python train.py --experts_per_token=8 --d_shared_expert=256 --activation="squared_relu" --router_score="softmax" --routed_scale=1.0 --optimizer="soap_variant" --beta2=0.99
Below are experts of layer 3 (counted from 0) of a mixture-of-experts language model. Rows are named router (the router's row for the expert), up (a neuron's input weights, with its number), down (a neuron's output weights, with its number) and show model dimensions 0-95. Each number is 128 + 24 x the weight over its row's rms, rounded and kept within 0 to 255. Numbers have three digits each.
After each expert's rows: a language model's description of what the expert responds to. This comes from a sample of Wikipedia text that the model never trained on.

# expert 43
router:107160123145136146143137116130128152133122143149134132072115167137140126118147157119102138114134135125105181113141109111119130126135104202111108130124101113122100097129111139124119094103110157126114136110115067118087142068159133180103109107129140169133127131154150108152148128104187143080
up1:105168096186113121125135132144111136140132172126159128119131107087140102111124118129119114150087135116121091141133094163129123116090126161109131095092155124153157111102090143114163121131157116164171121076097110145118137132127099173100104118126138070139160126139167111111099162136154137119
down1:132157090120160108124117161109120148142125161159117124127142113183096124143136148140117082134125113149131151112136093140103133151116113133129141106098169107127129092128081129116145112124086186151159133114104138101145115097131120088111138077162163116105138151165141186113142150117091083126
up2:142130134143099154125143149103099092150119115100120102125121072091153095134112107165147109170109146106163130133141140154102176120100103149144173133126114143129136120169150134155143157127156092104159104118152090122120149151137152146086084167167106110106115152120108135117096159174127120126
down2:159108153111110136181132101148115124130141069107097114123100146134104096164102097106117106105144109166164174133101114121130171121116140155114126101128104147131109120083107140151149083121092129118095128172144138114136145110087133096138101152109151148128140140154146138086081172136136112121
up3:098126111114113126138112157144115117132112137145113129153125128116101126128131151138143120084134126150139115157156111091110149127070135165136107174142122134102137071102123073114099144138124138109143068130123125151139151086194128106138077166131150134124141089162140123152146129117166087165
down3:169117091103152116137153119101149134092156122145133179123141119149126116044131130127103136137128068117147128123108094133112104124122152142091127110137154182119126163090159088119130094135136122143106150125147118121156098073158111145094111114139133152099127159132129117140144129148164150158
up4:175146097142116145121110117172116158151138132132090121112109110120111144164138123122128128119099166096114086123111143165147126084137081140145119137111120136119101101126056122110148120108151150115132162094108066114114170164164121102162124123132141133129111167114121099150081138120135151102
down4:109124108135146151161091121121115160136158125108144164102149170131137144160167175138133114141126143115143131140108144158097095137140144173147111120178084158130125164128145077162147166154105148154130127130089167121132163143112108105124120159151132083153111138157165127100121127110133112080
up5:094104115106114129114125111161127128099120095136133130132155114117136129138132103133127115072092129111134194143152126125120151127143061165118124137149118088103093115113140188126136122138119101100147147121138102121155107055144128119085138168118141098149130160173120123120112126144170101105
down5:154098141103089140064140155111158167117120158126126085136132111106136150140159113131126133128152111117103101133116143151129166108126079138156089097169119125108143143097123187135098146132146093151152094134099120103130105124106145118129144133143114111098080114170126167147107135121109178112
What it handles: Field labels and colons in infobox lists, such as Genus, Phylum, General characteristics, Production code, Website, in taxonomy and ship entries.

# expert 0
router:127114105156093101115153138117155137112151151121125117147084146110139144141133140136106118158114104122137123126135091144107124127158120115179138108134138100091087171126092121101105107175150149125085102120166144148143073081081142112105149094127134173145164161122091128098120104092131138126
up1:110138143091089171130156166125114123178130153108083100094139091094109105152109101165153134131143145113175127152151114092131140104106085141172140122133146146128125122148150093159164134118108096111162129159110138124140154151164159109138112159152128130124106124162161122105137143157162101122
down1:104113092085158108144140100146118150109144162111163121148108151156104160087137141146101125097107110101113157126119098098144131111132142139125156099136112088107129142090102152111113104097139126145107113114114137108133145127141140128123130079154165157101114163141105105123050106111163173094
up2:130089158134082154156149149120095091166136113108121096108139095121156090110159122149152113121124157136118114147155147172122160113168126172115145151127103176148146098134153126139149149102113087118150106113145093112132142165141163131098103125157114111110104140166164140131122169163148102122
down2:094123095121155111158143160136193141096070134133133147136148089138141142134106106133102144140172157125155157179141171159149121097112119104155126166128122151126132116130140157165119127100168117164104138128174136137142108133117124102104121106137109103142098152166142139122102082154143098118
up3:128112137156106169123106143112101093173138157103116071104130106113168109146121146130138134117117144148152142127148152169124103099144128128194129130078102122141106093164139098151158144123149154150152140089148115144135131112164177124125159168109158125101095140139154116146148138162145101135
down3:114094123156114108090130131142137111137139151123131078121166167136147074111132117150148145104119115117099104164081086161121138154137114078141102129108089140158131125118139113168103108132131136163106189179141116101145176154128136118147124169098135137142115156133133134121113120095149097114
up4:146134122180100164132157121115082157147143113085123111084107075101099110110106153157127107081092150106146135136136181128138154106108135155125123098146115170137129068136143104132122147110166135129138136135128147102095149151161117111134118119104137146111115102145132158177136152148143099115
down4:128124138155032144151192124115154113085171132122145090115138171101119082123125109150148152142148144105140129142147134088137138117094141135102142161136158142135085112131137123114120111139096153112120123067132139111093121099105131125136133164132130174151136151124136127138132159126153121116
up5:106141128143124160132152157098111127155168091122105091093145088087181094114136104165145163133115150094185130131143144107149140103157093117144142108127125126131132118140164091117138140123120175161133155145170097150110159151151120111123139123145154120102110112172105151130109173141136135101
down5:123120103106119133140106122150143143144141165152130095118110169142101177133144089152079147087106128130145124164123168123125131131147146158101122130127120106141130131120104091128123139111162159137134169110142131200092160071125108146128173166127116130135112140118117077082159128093118136141
What it handles: Pipe separators, spaces and semicolons inside number-heavy tables and lists, plus linking words like amid, between, without, However.

# expert 6
router:145117180101152108105122165182152101124150116119120134083133149116068131130151110122148121159167092067110096125153158117119142124139119128130111118101144098152096124142117158099114163126149112139126126123134095099117167121117117097126142102150107134159127136124150169163121126146167085168
up4:092119113149141165135156130140162151122146077118139137101134086137118123152140151147114133103125119071134108137119112125133142108130124112110130127161105150148096109142123127129110177116143093173165092136177091096126132137151126136136156194149117112119117141114107136089161135170098180166
down4:125123152123157126120151131138171174132116125163126134168128094124141120123163135151130104089130103124114097076104173122077078111187117108099123151159124135104105146108093098123098137115106129147118123123119164124154101144078130111119161132143090139112126132132063110128130108108156121110
up5:099119141133120104118153121120111137119158108144092127126091105151167128099135193139121104168162109098136089174125140129149117106146118181118133090091122157118123117137148155113103142108126143134124150125148102160149166107117100155148138117144135101117170142139076181107151140133085124087
down5:097135130102168125157176126152107132095127166150132116119093147114131138117123170135129164157127123133112138115106122112158167130127124074096152115139131130124157115123098171159134103125110149116161084131174120186157118140152141101129087104155136162128150103153123174115111167144129119172
up6:125119101117126136150122132129147147097051170076097129086155138108111128164101067150140112146159117092139150112177114093089131115095134133111125120135105089125142114135131107145112084129089106103128133106168122120110161105121117101126150132099158139144117120140141165150140137149129100154
down6:133105076106161125131098111099167115152091134132157117110137140116135104120157160117108154118116119136210135122144122091121129132126133137150171132177140125147139136128150104118146136113158123136105117102140084118125129107150151109130090112099124142137105116089130104138113082177051121112
up7:145119124098108124173203172122143162141148143107137124107173132129122111154143095128155134154116127087133121149172127084159138155140064162103127144109131125129143141144096120135142155143178121119132093111131111129135117122104117138093103147156140121120093095108140144141141141186112121168
down7:139111112120105121159118119116155109104124171119125145172157130166136129133138116097163180123124109149152132074119123145146099152157162161129101158158108107120141155098126098130076113127151133060138138115082098147103148140125148134157125187118093127102122122090107120127094136146122121134
up8:104120088086123127151097208178129141117119095142136128131136134112117120135108147128122154103093152091135091105128098155103153131136154141121129131133097128179142156144090130150133147142086118131135115111133143084164171163139137152157082131173138108127151166152111123135108149129160114128
down8:110094131139126181097105114131117141140113148120099100116121122159120122126139168172109102142136117093116098117126130124130126088120085145154129111126134138200140158157164119097158131145120148155074099146052103124161134147095104141086167113152142112135135139110142141142140138110146148117
What it handles: Nouns and adjectives of direction or position after the, his or its, such as left bank, north side, outbreak, late.

# expert 20
router:146166160136117120097110104130130120119124127150138130096097140126159105109113149118132141175153154139121077149141149141138114124098152088128086113077137106121165132172106091121178138079106107136214124114152142128159139100146110090154127135138125105146160131123135142113133117121106140158
up1:111093094102137164129152152104095135139129077128101087130122109099116103136123124158124104134075160102147115126168154145115157071092105165153146120113109136141086114134172148139143143137114127125148131140141106103106086087164165161122142112163153122115102113116130149146117150164150131155
down1:056138138139106081130109114130117125108120130087129150143103087099140117118160078162114093164104118078071168148130132144111130131145119158077152121118143121150139147142177100156104126154153135126112117144157103118101136139129107108155152105116126105115128119151128157141121108082140100118
up2:140119106177111156140144145123083105168124112139121078155108111066128116128123094162154134151086130108173156148101131142117181153136103146137122133117105112148135110147150145123141160143141118166114116068175123113145108141145170133109124134126151151118114134158095136121104149157163107145
down2:138123072132095122139137115157154158078150119106140111183113132168119118128146149147085156071128156136113156136109108129167124121091140132134141124162144145163150135149140114144152133129146175120122156124137136165159143120127114136130118094139107089139183151102120155113093111076114165126
up3:091116103124123176123141143122117121159120131095124079124161138088110118163108113194125124099090137102142141125151146114118173145130077158134157125119106163151112120175138135167107132127120120140140153110162142126092129115131176155107177116151126126082141166148123162137119144150133101131
down3:125132147153122124121078115166153149092134118175109135104145113083127122102114124110136133138174139140100147140137096127164087166119152097138102166129091105165144117145156093136132124079127088090117126141133134164116095150151098093140166099099085086159141120140113128128127104107149124130
up4:143126133173130142120125125085103112120147142129086130097131124130130048100111148143137125126107135078126137102138127136076129141079110133147112126090131136105169147097149072109167099166167121116080103164108106114146111159122101132112148172141149111120136137118137133151098127132140148146
down4:107143143095104140168134145105140080152099145132139108161143156139108130127127154141060135150176115152160130142134115144143165181139127163133143109135145083137136121116136153145147177116144111152152148171123096148122141088116103118104150144123144156194094146117123142102107147135125158132
up5:115142131092144133105121125098140158157095122116131102100090137154146150135149140135143162141130121147140180137134169146152140113146055158125110128108124151143118136177186146107132115107099151146154141176120101142128157094158135127112126155099161141094124098100122126144162157097149090107
down5:110123115113143117081096125114124146146133123143153128125079122110121128136093109146138116078122144090116112145138071111175112151115119136112150130109157095123138089142090121168145181160177115137165112116102148157172101151088128135101126079161140147096149091125130126116111130130151140143
What it handles: Subject pronouns he, she, they, who at clause starts before verbs like was or had, plus word pieces beginning he or she, like shelter.

# expert 10
router:112148159132145130167117145140133118134163093142099109135113133148171145123152134112123097141175082103132096150152110113158150164131143111119138107109139136106131134157149172149133133108082155148158147072153099137105112122117130165151105126170129168066099138121086128133163122114090122128
up1:104079085127114134159139157116138147122139117073065133068141131116145135133139096114142170137161124150124128185143112117114135132141116108109086124087125153148142119121114103130117181133131117073152143105104117153152158111122110118158121147117108088127120152100164110149105124148162117130
down1:111129187152140150122136095115090146149180167117110148105124135157087129095162101144178089166109107111164130157170119143144133119141136151162122146183149138168180119138159128103099119135128126107123148127109129168091109149159131116121103132129136116150123105166136133145127129144128114158
up2:138155123083102131108114166148115173130175143146158138114116149133149120095143125135139081124072129134119164145100137162137137120157125144148150126132097129134132154141141165142110163122127088152095171113110162125086106156150118157104104089161148144113114092154110109146132136159151094080
down2:113121134143107139171155079114130144164120153156123103153112158102115128150115127140108127142122100132105094114142100122150137131147140162138133158115108096126135113168080145141115168117132122146149117133139107130114122143122141174071091093148135133157138119081079104098086171100127168080
up3:135126134168090150133147167076119120153113093104113083111118095117134114152121093188169137155155159125163134150115144168117145137118102135147104099145126135161164089132141138094136145125146100135178118103140130126116142149160150121106109100154136142143149178166144118146116134155152103103
down3:150149121116098081135079141131141152118165122113114119096165121134149167090124118138135144103089120124168155147152118117129128127128172138151140165100143162086154140139060124140122103111129120130154157143113105106178156117100127126101126161141128176119132086112101117096100103159114146145
up4:123108107168097177125119165096118151194124148107129127112142099096137095146099124156140147151122147074144137153123137100111131161110086145168132127126112138138142110153143097121164115151159099158145150121141132142139157128161149085118128115125121121129057137153118168131100159161122129107
down4:149152141137114148112118110110098140150041145105153100146138135079062106099109115132113157134118102145103119128174120132112107130121169109119104106118154136108149114153170147159151110140091095144142135105119147112147169108100145159113166167137157129137149109120120111109145110110112128099
up5:120139103158134168142124124074117141118118186136148110105138124127160125090127141117162104148121139146110109173163125188143129097095119125130111148109142139131141121167112094159137116111115144108142113087152148089091130139152117153121117179083161166134119090093148131146135145121174105136
down5:063145163135119156104126121113133158168099129145161117128179162183138149072136120102123159162133119121136115158177122102135112154088119187099120114107117092133089126154168126143116106127107098133121143131093141100118135111146111148136158138114126139110135148158114156097134144109125148135
What it handles: Prepositions and verbs in biographical and political narrative about elections and wins, such as led to, stood for, won, victory, gain.

# expert 51
router:104057137124156116122184157119107152100147139140168143141129128173131117101112163116135124116117137152120095137143114102148148072102118129113129075152106108124103135108126122152155143100078115124119124162111160126141125107123141128119095126138182148134124180154129150159138170162113105112
up1:115089140075099095153143124171118158110103131132120137155129091148143122123112121114138147184169162145121102105105104148089134137108149126155113158127108130158119116143127182151113146132105092159136087156127134110101112113204111126140097140092135157131115151120152150154149147154143111139
down1:173123126143099145129096193158152125126156110144104149131153154140145119131152103112131112100128152098099116109071092168099128091110133090145117115127099117147120121114130118105111131122158153128116154109139135140099099114123144096113124137102141109094117157148096152102107080147105195167
up2:133105117138112126109138109123138123127196111108151121122135118144084125119186150122136129131141119117125105096139122156129150104139154106106137120112093121121083129140124165178142088084103127174106117119148146094090128130117093151089104114150126165116128187161127172127101153098153137092
down2:143126134137109171142125135121166172113136110115160088084147166149112153142130171157110164101131093155141145114136074144120135127134076152144117136172073099133117101120116093101096139120112141165094134128150101123140136115088146098122116145139154155136108130117149121121139124131122190096
up3:142108123179110176151091145120080092136124129086126106115100138101087108153129111161171098132102127121155144110165138157117162148128143142117135120097110142147133111155153148141174094139142102159133126086184096129115122108154143139106169140169120121123122175125118109119140151100138110114
down3:139133107161096150123105102148124124105147081123095152100131106103149135162148141108112140140116105097106134096153112141166126153102152082092116138135159124105161113114105128113111143127127127126125116119079155160089136080153147116120121078149176120159153115163145151162107133153161183115
up4:115119095133147144104182138060093106136145188140146126111165121140155136135115106132128149143115109123142139153166126136120154104152078141135072112138114124174140134150140173145114124146131120126134170104127126131142155109113125133152142117123135135158151123148175103173077136136164122085
down4:136156147134151116142143139138095117114136157163154147105133112137147108091159102089150135124120104155155132118130146122109105117097125166082143095128183118132106151155139194131111116131123154127093119131092160156137076146134134133126114145157107139157120129129140135162084094151122142052
up5:140157143101089173123175130120100113192105100097105111124125128091162120118102110136152097127138153154131118119125128135086127110115106181152123127116118167143131079127185122134149111135155116168154149142173110130118168131170134150153149106149099106115101157136142151148128131124139125161
down5:113152127162096094121141140128135107116123137169107154122119144140159169139152153135075148103122121124130159123143179132133135162123137136141114141105180152122119186130123092106100114106153152123116124151102094164180093149095147103154090124117100149130105098060131145117115125111130139112
What it handles: Sentence-final periods before paragraph breaks, coordinate units °E and °W, and asteroid-table entries like MPC · JPL.

# expert 31
router:085114150186151117123129143124113151118136134131138125144153171145138123147167111127164121127139104144129150135131097120120142137118142103101157132099120122146112146199139156146106086140106102134145147089152137106101085158108124129152113121155183109093127175181071164120149114131128134126
up0:104172062104125132129149118167127129115166156135113114126127143124198135176127092130152151129140126134136132177116132142119129093154108138132167111155087137129103142130116156138135176109097123111146132115114082138173173132161145122127122121118118079099113127127092109093170141114116137124
down0:101140168122132062139117150156142110129147149136113120137097126130131111150169145088108134108131109091089087091113126154143103139118194138141141122137121118160066157119166126125087132140138099135135126120124123131139148128130108145182081107080148124127095122145122144081167146119124127123
up1:149123153150089161133163168113099102155129138104136083081104115113113132109102089148152128116084142133136114110119154148137133135127116140152138131116102127122098111104163105106159180180191082111125152143117122132103145130112141133097120113170151113149105165125094101149128156123091115136
down1:122096138113144131099141168140099125179201143128084157108070124115114138153112131129134161121109125105130094152159092115174108085139116135156126099151158143121089113111170110116125157107113124134130126108116145134125164113104103120152118139057125124144145107102143098116139122147145106110
up2:074139107116100158153160168163125121153162120088128080092120110110118120132111123147168133139110147105145133136148126129125173096132104161163122098087093140131096079151125116143163135125128124134141140112153111142122148124135177189111113112165159133115087116137121127129123159158107095109
down2:140191101121136107092150148152105116091122126176096115145127122132143135097115146126164099117137093139115129143108134146159182109164097174153114136125126117139103151145176168149126112125133169155102128089077148126121115132132112154146160142133126114122138162069148126124125152117121078116
up3:150110117151144139142130159121129095173136150122135092106156084075143137155134131128155098148137147142130172095137114110113167084111108165169145093135107140125130117119172118153140166122137088147156113100156094085121106111126131127104105137130142159091081114167141134161126155156118112106
down3:098112114123181073115113125145119121088155146130150135120146111103101117114166100169114114150149107099144162137124169098147137140145121127096162121104092165107121108125111137096156101065103136171145139123124076106136141099116148110142144127134153170115117144134152115115130101167152166115
up4:127139126161142125104098133154155145121121093124148142134093131115137122058148105124186113160123160149126122128156116135156112134083131123114109113146107145109084124189091114128126155117169095161145111118107091153118151128145135129122111171134103117115143164111163119073124142124105173100
down4:122151133124139149097159116093154142118118136075104121119123105117152112137163111162130164156079122111108134130138145155131140118180121142059130139115126111146140061119081130140104112150129134158147138082132152110150096080138143098141088123148085115138142129126171115117109154104140113138
What it handles: Last word of named places and organizations, such as Records, River, Street, County, Union, plus sentence-final there and together.

# expert 27
router:112147108148147143122123093148138117105149116105115134149101131126148132155146155116098147108134122085123105140129090122146119133127153098106149133149151135112104115148130113124133171141120107172181103134130142138171191118174118133112110138165175145146114197109067126103098113119113123176
up0:149121093136090177127135128109098117170133101094155117146128119132123102124105127128180130155106134147158168115131160158154140099139107139133153127085099124125125118127137124144118093124120103110120130128141110157104133119175174138090093117154167130106133110138135138143120191146126045101
down0:140077136084149107141158115090133144169155134117164157081138127105156125076113112076110107122119135063109149108114122084117104100089119097103135137113155114090166108095118122131118148119138141148148108109103139120158123123164164144134100110118145105163167113140144127150117146131132141118
up1:143133130120118171150105151112109099160142135121138091130149143106103096168086131167166114117120147158168111115154111161135164139105092154170168121097102158154144096142166126132154146155116126146115155086140163110118163134146158112102116102108122112114123087165106130134128168132150100099
down1:130094157151135103138093091159159094128120141162125132131174127154139134115140169170135095120105154135118157120125128131128147092166093126096138129170088092131146147153131137139125126122109149110080124131168123133175126130097104128158132164158105106145176137160161136139140097141111087169
up2:126122152161122141144136169150130120111106118103104136115132106133118079146110099173125112134127170129120154129130163132136138103100119114188163105081126147188089099112123142146179082148120139142156162143141092117093112103150142142113104110158129095138103121156141158146127146163120097109
down2:155096156142125103090121097105133140123144172102099147094128122127137124127151131116122122132138106111106129159109106106153100121131168092129120089156124069116097148120124079120136154141078185121104128113084113103174150082167127089135128112107113124158156125169136131109116093124140140138
up3:111093147162112143124154165111141092175172127099128112107143088117110116159085098138160135110083130100156155115100119113118151093101105139123160145104127114115095138130176117152165104118150125119121151130136155105078114096163105121110132098118109151132100170171155122151119146125108133106
down3:103133166104145144131157125101087117150101139090155123161113113134136132091137112153104095159105159131115155150114133084164142149108107102105122159149118157150143127107130165125158148138083138104156153135148105094114160115142127178111105125089116161162110099118145092117095117086101153155
up4:132094133135141148150105137096140144125170120156134126076158141079145129143131097132114107132147114143127120177096138141145147143095091127134127105137096113176106114117143119097154089127163097141128135146186153136072108155112165138140147088099178171131127092123152159114137137128126141125
down4:130096115174138134108074129158144144180131140137106141103106169115137113176157134126137083141085127104132145103139137157090126122100112134126132129145115075122145123143128123070096154118095130123121168105095091140155136121115143160125137128137160117093079131139156113133166125177104136144
What it handles: Country, state and city names that end a phrase, such as York, States, London, California, plus "but" after a comma.

# expert 39
router:102133104151117125131109188128121158106109093113098135143103073110146134115127110132148117108096133103130157114110120125053119145117167170113133156142114119146133156117080150116084141104137114088117114079153161107152143120110118137144156139118103087160158121118118089112086139139104121135
up5:153130114126108156116123109065097084140150116120100099137153146129114101124123137146142142127155139147144148144128146142158138117132163135160178102137120150141107098109165109129180128116134112147141153141130120061139115118138149193131129104150166137065104133143107159150157159143110132094
down5:100118139152103132133150151113128146084157124138111151167152101106178149133096098154125134139084145117125095139173109148133138136138106172131186107086145138159162112150116084123124132144119129090123137105126140130099119146139132110068126169113108112134100111145148101090168153161102109121
up6:116088093127162151130136165096112115146150153117073118118146131142147087108108101116142121115133114115156138177183137148121181140152106148132127106110130114109094135127120128128120104158118131178139120068119140151102086113146165152134111086158120128140141168177152150153114133120147110113
down6:136107168128152160176154103113150117110110160115166124172155084133095149130117145126135148155143137128092147126102122166159126137100131137111141098097125150126130132120113102110102092137083125162188141108154144133117086163175096133163122128143139115140150086084135134157128133093157125124
up7:133149120105136134110138174120109120121122133116109081092162127144122106186126140134147160141133144109172097129149133148132144064100096105159137107091083145163093125165117127143136126104092125158160144117128127135110096122177147139095108137160162169097099136117115147119135145152142114089
down7:110166150085114156149167175118143147115156086141188108126157115108152115136117104154173116145126118152107096134131143119108117131134133127116128138067123076085109157126114131120106118121115131112171103135125138132086127122088116069108094103114092112155114130168124131122163143143119136147
up8:122129137161091157112124158107110105132155143143091102100212115117125113150118131156150121125164141103136139136186160154150151105118111109155135127123084154144136058118145131131153096110114146103165133120159124137092129156125150168102133107138145120117115109124092144138139151163147098112
down8:122107116102148122146121129153109120097101147109147134175126101107127117128121089135154174108121108109135132127138142116147169129113097094144139132158150108152140151141179185125136124120095141123150127080150115145141062124144146099152120115150127092117146138089111132100181136144076088165
up9:144149120157121147094138145128132123140141144140071105141145101113179130150132138156131151151155121071139139087123161101146151118149117109149205134124103128117116143135121125146153116114149138111122109147136083097113092168128156140146158139110114119121067112124092123127160136189100147126
down9:149135149130166128155117130101173130188111105136129128145125091110153138111119121114147135082130150135127111180127129156133114097150088146141133095147162120111134141137118138132128139131124132127093130140128100163073140118168118150104121104092144095125173085162090144088146082170146160101
What it handles: Adjectives or first words in proper names and titles, such as National, European, social, Port, plus the piece Leg in legislative.

# expert 24
router:126085107150148129111176118110150109136096153108077120157105139153146133145132121122112133136127120077136180121096070079141116134144085126096169129078129141142137153138159141136102127145126142110122151138151115097166137123168133139112137134122103155146169127095163103129145141157171154146
up1:124167127146106149135102144107099120153147152118115095128151118101178086112132103172180127161120139117134116159132145150126138102129081127119150104119081111183138114178144155156147063118151127100147157103129121114123125101147132169140118111135159136092100140163119153127115156144116133109
down1:139104118140131127146138126120161105134112092141095089149140126145131105122118163146150103160123125175126140122083170117119135142126129175129143126147144153155160108159101183120143173152123158142158155162141101156155108089137127115192110116107072159122110130169160128156127138103125117141
up2:121106131151129130144143112113066104169134099105130073113160104098123123085062093159139122156096162094157125125122131170080150091133127140150136125118076116154106092119128120141149134120118116156145121122128111138111137113173150102114133100173135142127120122168126147125135150150110096134
down2:142122128132081087149142142137143134101141143104132125142096130176086105144149138135110118156106131125120119099135085139129133207137142163105144119207129146117104141124155096135097129135164158172118097124105134137163155117110127111126139161135143136086129163117132146118119156110122184132
up3:146103125136126175142167136123140147135132161118106117100152115131146136133117094125163098177117131112144146087095136121113116128120152109124113116113119117128144105144138126121122141159113151114154146133143096123177153162181144174155094131104111161107086123165164130097066142198140141140
down3:122155117130071146156112087091154118076164116103149095127076155120133123111143123110123168146106124091141098179107131118115059139120159120103121129133122085125154118153139111121122163097111121164155093161112160114142121136133112123160124154116110110151125107124152155109131149136167106133
up4:150142130148103179111112150135145134143169110107138096141123110099149103144123103173155103129146119100153120136129160160139153088121147164113150132161103143102087130139171120115116125101137089153165115093160156153129171136086134117131111143156150151101100107133100159161104146159098103095
down4:148079091165100115110134096124130153149123153095096159118104116171131157090089147107161125150099099147133148112113131174174126141093161132132147143169109125115140127114147114087148086088115096100100123150117097101159108121122135129095102137140113153098096130132131110111167147120103148126
up5:119132134143111151136094141114108113161122133112159101127152141099148098108134108152138142109135167160170123145163151128116154120129148140131096114103073133130096051116154102124145141133155088131148154094154125150120139113135151126076121110111197105145086108125137154151133148151133088106
down5:156117147128137119145128139105121113081118153144152114143114144164110129183149104141141120125134113094067139126185111106135139105120112093116105133169170106164139122135148136151106088137125130158127090094159126151140128113069102163169147128184109128097137102118127101137129094126147115102
What it handles: Word-final s-type pieces such as ens, ers, ans, plus S in coordinates and plural institutions like States, Corps, forces.

# expert 13
router:131149109130151139162111090129123146126154102105112127150135134162110122139144145121104080127111081115108095120138122130158123151132141126122139093092111111104156140108142113102157098106177138177116094166120129140194087119088101166137073128152161162083131113149100135103113122114121137129
up8:118106105111086159103146113104105145128149150104109113149138112087102112129116117155154139122151131112133161150178163132147152105103089127143134149128118148143100098164160185164146129157163134096144147092159150154149115170145131145102131160135136098104125144098133171172141163157121104130
down8:152104153119123109136130134134129111158105108121119154068092114089140115116128128105153130129184152150121154120087132153107127148134131132142100124123156169148127136132119130106122137167124147098116173136099150172081135099115152096140146100089038112146098117157152125126150126117124095135
up9:142180126098142139112150121160146116135097127103095109159130096134172112146131134135115167143117152128128150094147170132169148104136156155165179148087128152133147122143104155118124098124141098127124125138112132148095091105129107143119099138141159182126098097123117140100132165172153076101
down9:138145134100144123158123160125122102110147111121126124115115147165135150143155150119106110107095148144113130180141107129138168157124154145166107130156116156141135154130118142133140158101141142131078125150119105067149132168111082116112097149098135144101102126085143186083124146194126137114
up10:144148101141093149093172143130081101152141149105083106148121117104145083168140103150176101123109132156134150129156122127111168097106105119120149147112132115127147110170158103127161149139159095100120150112111124111127161109168141159092139181129121103143125176133146149143134164139132126106
down10:109121113162145092097129135105157117157130059123137148153107163132117102133119122156149101113162117120138096109106116153110117134158161146164121136096149100142125170155141140139106129123103131138124150120114097114188148172093138074100144131085099108110152128142131098144161150106154088138
up11:133123083156097144122106173130108152156171106111110088135118116091154081153112130166162140141136176131145105118153148128095144138075137111138120118120119132131171118117158126155135145121065115140120168098152143145108120126160124122088108146144127161125135157178116161154140139165139117147
down11:165176137163120192136112177165114119200142098092125131106100139086144123103108103164119126158102149122167137132092137166123159138144112147121167107144125127110126132098125139120155158140146126113135117142135112093131129119109149105139119159105178116126077124134123124109131133178125133113
up12:137101141154082167146150142097127124142136137133107105101156111097133099122105168173177148138153143096167141123123127131113149132116135158153142154106098164156101107118151140121157098171105110140165157124148106096100138108157158162093121117082162116101105130126107141125135156173146101133
down12:098128178144169116136158088130108145089144127165138105162110146152112175106126159127081122110114101092096114135158132143112124150114127104097140148138100150113115109099161112129134160155117150155092160111113161099156106134130119162135158099143149116103159154102108153125146140092160164154
What it handles: Past-tense event verbs right after the subject in biographies and sports careers, such as died, joined, released, scored, plus quotation marks.

# expert 55
router:140120158146118191114162147144122134125148153138112120174160153147149128172169163105132136113143153096112110145178116126116138130084170101127135139117138163119137165156108106120108103175175154146140115120129131103109129158101136173145089117129150134162150139116081154107158111126128123153
up11:120132138142095146138140181152107102150134137099129102103110136076136115131114124153203110150127137133164126160099134169138161112176102152162118123122132126159130111146164144124126132084117126090142136112163134137113137129145158128148129177161141106105092145184125166158110149131115112101
down11:133110123105089109144140086125131116112079114146114138152113155136151093129118118109197124130125140164108098155134135142127114139109123115136054110109141133172170122109126140163122087106110127133102136120169170150147129118161085137122085161141143092110160147103145109164132147121096115119
up12:135176125132107144133124140145093094161144090119122079127111116128117138095106134135185114097087130146157112124134154150143172102130127153171145108121098136138115137109150117141159146113131112154114165160172137128182131117164134134091123100161137129104131152177159128110138162139159096088
down12:184148119168115165143159153137146137115152153138106104162135114138149124152135133114189181146124099124119117119137113158153139130109131112110135151103131088127138113099144168120111132116125092111136129088093142093124112123120145168136080100171123127124112199145101112159106114168121153139
up13:175105080135131147161147160110098107163128098136110106101128119115140077147086121136177122121129160121167110137151139138114168144129105158147142135090122116108116092123174149126126153107129111119166125121114118120092128148179164117115138125109086152112099116131174135176114150143149103103
down13:128127125098097127173102108103143114137150153167158141167135126085134145151129113119075091120103135105140150112124113142114102119146102083130088115125143119156117117117124103145146140101108156106131121130050176180121128103108109140103133145102168102134127113146115128137170100084153139152
up14:095148128097092164125132170089090096164162137109151121104125096098123104138146115171145129143087148088141118125088108138176150122132089120137111132116115130115115110110150146124152133119106095151130136101141139116152156106127126175102126155155161109105105162160157125152130133171138127065
down14:142136187149136162127110134118125165145165138101119123147098125119139144169132156157168164147168134121128129136141110131137129154144110135120168112107105150137147082125127149114097145158129115092090114150088128106141102103172117106146168111134133154136124086099134104044129155129114099119
up15:141127094138137158132120155117126112182097068095117091109131097127143134123099089138142126184136105133145116142125126113141167114161115136161150090121127125130114103171155148178132119132112107087155122117181117160151120140151154127115114084162144129125087156150119146137124149175155121141
down15:099115150086131106111164147107147150113140127135136126120122075115091122138132169160128165129155161135143142110152156108134107110114099107109096114152078134163129175115121157108163152106141081115181162141081090153150120093118130101122136178144114155120141105129143132134151159130113141147
What it handles: Final pieces of surnames and place names, such as -en, -ville, -berg, -burg, -ić, -ova, often in non-English names.